python train.py --n_layer=11 --d_model=512 --n_experts=80 --experts_per_token=6 --d_expert=64 --d_shared_expert=128 --activation="swiglu" --moe_layers=[1, 2, 3, 4, 5, 6, 7, 8, 9, 10] --router_score="softmax" --normalize_top_k=true --routed_scale=2.45 --balance_loss=0.0192 --balance_bias=false --router_z_loss=0.001 --init_std_router=0.0077 --lr_router=0.000316 --n_head=4 --n_kv_head=2 --head_dim=128 --vocab_size=20851 --norm="rmsnorm" --norm_place="pre" --norm_eps=1e-06 --positions="rope" --rope_base=36800.0 --rope_fraction=1.0 --qk_norm=false --attn_scale=0.0884 --tie_embeddings=false --parallel_block=false --init="uniform" --init_std_qkv=0.0195 --init_std_o=0.00416 --init_std_up=0.0195 --init_std_down=0.00257 --init_out_by_depth=true --optimizer="muon" --lr=0.00645 --beta1=0.93 --weight_decay=0.024 --lr_head=0.00392 --warmup_steps=200 --schedule="wsd" --decay_fraction=0.723 --decay_shape="linear" --final_lr_fraction=0.02 --batch_tokens=65536 --seq_len=1024 --doc_mask=false --train_tokens=538100000 --steps=8211 --dataset="wikipedia_en"
Below are experts of layer 2 (counted from 0) of a mixture-of-experts language model. Rows are named router (the router's row for the expert) and show model dimensions 320-351. Each number is 50 + 10 x the weight over its row's rms, rounded and kept within 0 to 99.
Before each expert's rows: "comes before" lists some tokens at least twice as common just after its tokens as in all text; "gets" lists some tokens that make up at least twice as much of what it gets as of all text. This comes from a sample of Wikipedia text that the model never trained on. Tokens count by the router's weight.

# expert 49
comes before: " ", " the", "-", " be", " a", " —"
gets: " |", " and", " to", ";", " with", ":"
router:62 53 45 59 38 62 42 43 36 63 41 40 56 47 62 60 44 40 56 37 61 40 52 41 43 40 46 46 44 33 45 40

# expert 7
comes before: "0", "9", "8", "5", "4", "7"
gets: "1", "2", "3", "4", "5", "6"
router:52 46 43 54 39 61 42 42 49 64 36 51 57 43 55 58 46 40 46 40 68 45 69 43 45 51 47 37 46 36 47 50

# expert 47
comes before: "0", "1", "2", "%", "8", "7"
gets: "0", "9", "–", "5", "6", " but"
router:59 41 40 59 39 60 40 38 43 62 33 47 66 41 58 63 40 48 60 40 62 34 70 41 44 47 45 39 52 36 41 50

# expert 18
comes before: " the", " a", " to", " was", " that", " is"
gets: " that", " to", " it", "ing", " which", " from"
router:56 46 40 55 38 59 44 40 37 58 44 44 57 42 57 62 39 38 63 43 59 44 67 42 31 42 36 45 50 37 46 37

# expert 25
comes before: "0", "8", " |", "9", "7", "1"
gets: "9", "8", "6", "5", "7", "0"
router:56 47 46 55 41 56 34 38 40 60 40 46 59 39 63 63 42 36 50 32 63 39 63 41 34 38 40 43 44 39 41 50

# expert 67
comes before: " ", "|", " the", "-", "==", " •"
gets: "-", " of", "|", ":", " |\n", "=="
router:56 36 47 50 45 57 48 39 55 58 39 42 52 49 67 61 41 41 64 36 56 31 67 52 31 46 46 31 34 41 37 45

# expert 30
comes before: "0", " |", "–", "5", "4", "6"
gets: "2", "3", "4", "5", "6", "1"
router:50 45 35 52 39 58 46 42 46 64 29 40 61 49 62 59 37 44 52 41 59 46 56 37 50 37 38 44 47 34 48 50

# expert 52
comes before: " ", " and", " was", " which", " but", " he"
gets: ",", ")", " he", "),", " was", "–"
router:57 43 46 60 42 63 46 42 41 67 33 47 67 45 57 62 35 43 61 42 66 45 65 46 55 49 40 42 60 37 44 58

# expert 37
comes before: " the", "==", "The", "===", "In", " The"
gets: ".\n\n", " in", " (", ".", "\n\n", "=="
router:55 39 43 56 36 54 48 47 51 59 39 33 48 42 66 59 48 49 61 45 58 40 72 51 57 47 31 44 56 42 47 62

# expert 23
comes before: "0", "1", "2", "3", "4", "5"
gets: " ", "2", "3", " in", " a", " +"
router:58 45 37 59 38 57 44 38 42 62 39 47 61 40 60 62 40 41 55 44 62 40 62 42 36 42 37 44 46 40 43 45

# expert 2
comes before: " ", "|", " \"", " Total", " No", " Party"
gets: "|", " |", "-", " |\n", "==", "="
router:61 42 38 61 40 61 47 36 49 58 40 47 57 39 53 61 35 38 68 45 64 42 50 45 39 38 45 41 43 39 49 51

# expert 11
comes before: "0", "9", "8", "5", ":", "4"
gets: "1", "3", "2", "4", "-", "5"
router:59 42 34 53 34 58 51 46 44 56 39 43 58 40 60 61 34 44 46 40 58 51 72 39 46 34 40 46 47 34 40 48

# expert 65
comes before: "9", "0", "8", "5", "4", "7"
gets: "1", "2", "0", "er", " of", "en"
router:57 43 43 56 38 57 44 38 43 64 34 47 58 39 61 62 40 41 59 46 63 38 63 42 40 44 41 41 45 38 42 46

# expert 24
comes before: "0", " |", "–", "1", "8", "6"
gets: "0", "9", "1", "5", "2", "8"
router:53 43 48 50 48 57 30 40 43 56 28 47 62 47 65 60 47 47 66 48 52 46 54 37 37 45 45 41 43 42 49 47

# expert 32
comes before: "9", "0", "1", "2", "8", "3"
gets: " ", "1", "8", " the", "2", "9"
router:59 44 38 57 38 59 43 35 40 61 39 45 59 42 61 61 42 39 55 42 63 40 62 40 38 42 39 40 45 37 43 46

# expert 12
comes before: "|", "-", " ", "==", "The", "In"
gets: " |\n", " |", "\n", "|", " \"", ")\n"
router:65 45 45 56 40 51 53 40 45 61 44 46 57 42 68 61 40 38 68 49 52 43 64 52 49 46 45 42 49 43 36 53

# expert 62
comes before: "0", ".", "5", "8", "6", "7"
gets: "5", "9", "4", "0", "2", "6"
router:62 48 41 60 37 56 42 40 40 64 40 47 57 40 64 61 45 43 62 49 60 38 62 43 38 45 37 40 37 37 40 44

# expert 15
comes before: "-", "|", ":", "==", "The", "==="
gets: "\n", " |\n", ")\n", ".\n\n", "\n\n", " \""
router:58 51 43 55 41 58 48 36 43 64 41 41 57 33 68 64 39 44 61 43 54 37 59 45 30 46 45 45 51 39 38 45

# expert 3
comes before: " to", " by", " in", " the", " a", " on"
gets: "–", "ed", "ing", "-", " to", " on"
router:62 38 32 54 31 71 38 32 37 59 37 38 60 38 54 57 41 43 69 34 58 39 54 42 41 42 44 46 50 38 37 52

# expert 33
comes before: " the", " ", " and", " a", " which", " but"
gets: ",", " of", ":", "),", " by", " with"
router:63 43 49 56 44 61 44 37 48 62 40 36 82 42 46 65 37 43 58 41 61 42 72 54 49 45 34 36 57 40 45 60

# expert 40
comes before: "0", "9", "-", "8", "5", "4"
gets: "2", "1", "9", "\n", "3", "′"
router:59 44 39 58 39 58 42 38 41 61 38 45 60 40 61 60 40 40 55 42 62 39 62 42 38 43 42 41 47 37 42 47

# expert 8
comes before: " |", "-", " |\n", " (", "–", " is"
gets: ")", " ", "\"", ")\n", " the", "%"
router:58 48 39 58 40 59 42 35 45 63 39 52 65 46 64 64 41 45 61 42 62 41 66 38 40 41 44 39 46 37 41 49

# expert 36
comes before: "1", "2", "3", "4", "5", "6"
gets: " ", " the", "–", " (", "9", " $"
router:60 41 42 59 38 56 41 39 40 61 37 44 62 36 58 63 41 46 54 40 62 39 60 40 35 44 42 41 46 37 44 49

# expert 28
comes before: "9", " |", "3", "8", "6", "4"
gets: "1", "4", " ", "5", "3", " United"
router:60 44 40 58 38 58 40 37 42 61 36 46 60 41 63 63 42 40 55 43 62 40 62 41 37 43 40 40 47 38 41 47

# expert 22
comes before: "-", "1", "2", "3", "6", "4"
gets: " ", " in", "9", "\n", "5", " at"
router:59 44 39 59 38 58 41 37 40 62 38 45 59 41 62 62 41 41 55 43 61 40 61 40 38 42 41 41 46 37 43 46

# expert 54
comes before: "1", "2", "3", "4", "5", "6"
gets: " ", "/", " /", " C", " $", " or"
router:57 43 35 59 42 58 43 39 41 58 40 47 62 41 62 59 41 42 56 42 62 38 64 40 40 41 40 42 42 39 43 46

# expert 61
comes before: " the", " a", " his", " an", " its", " their"
gets: " of", " in", " to", " and", " for", " as"
router:53 32 43 52 42 60 47 43 48 54 47 21 51 47 59 63 50 47 55 48 55 39 54 48 50 39 37 48 47 49 38 48

# expert 13
comes before: "0", "9", "8", "5", "4", "7"
gets: "1", "2", "3", "4", "5", "6"
router:64 48 28 54 29 54 43 49 53 58 37 48 53 43 56 56 38 45 48 38 68 51 62 46 49 45 40 34 48 37 45 51

# expert 53
comes before: "0", "1", "s", "%", " m"
gets: "0", "%", "'s", "–", " A", "/"
router:52 41 41 61 43 64 42 41 39 62 36 43 60 33 59 60 47 48 53 42 66 42 64 41 40 47 45 42 49 37 42 40

# expert 41
comes before: " ", " -", " —", "_", " +", " −"
gets: " |", " on", " In", "–", "In", "on"
router:62 46 46 57 42 47 44 39 49 71 46 49 55 45 57 57 40 37 57 36 47 42 49 49 48 35 34 41 46 39 42 58

# expert 50
comes before: " the", " and", " The", " he", " a", " which"
gets: ",", " and", ".", " that", " or", " but"
router:60 56 51 63 34 57 53 34 26 59 37 36 66 52 58 59 43 40 62 46 67 42 65 50 55 42 39 47 58 45 47 45

# expert 63
comes before: " ", " —", " +", " −", " \"", " W"
gets: " |", ";", "|", "\n", " –", " /"
router:67 45 43 54 44 61 51 46 40 54 43 43 50 40 68 52 45 46 62 43 57 45 43 52 39 46 43 41 45 44 31 50

# expert 55
comes before: "|", " the", "-", " be", " a", "="
gets: " to", " |\n", " the", " from", "\n", "=="
router:58 39 46 51 44 51 43 42 42 53 49 40 53 39 63 62 30 43 65 41 52 31 75 44 44 37 42 33 42 40 49 50

# expert 75
comes before: "0", "8", "9", "7", " |", "6"
gets: "9", "8", "0", "7", "6", "5"
router:52 46 44 52 46 57 33 35 44 70 36 38 62 44 61 69 48 40 56 32 54 44 59 40 37 35 44 42 43 44 48 46

# expert 35
comes before: "1", "2", "3", "4", "9", "5"
gets: " ", " (", "–", "1", " [", "/"
router:58 43 39 54 32 54 46 31 45 60 37 49 54 47 59 55 50 40 46 51 71 37 64 49 50 42 46 47 40 39 48 58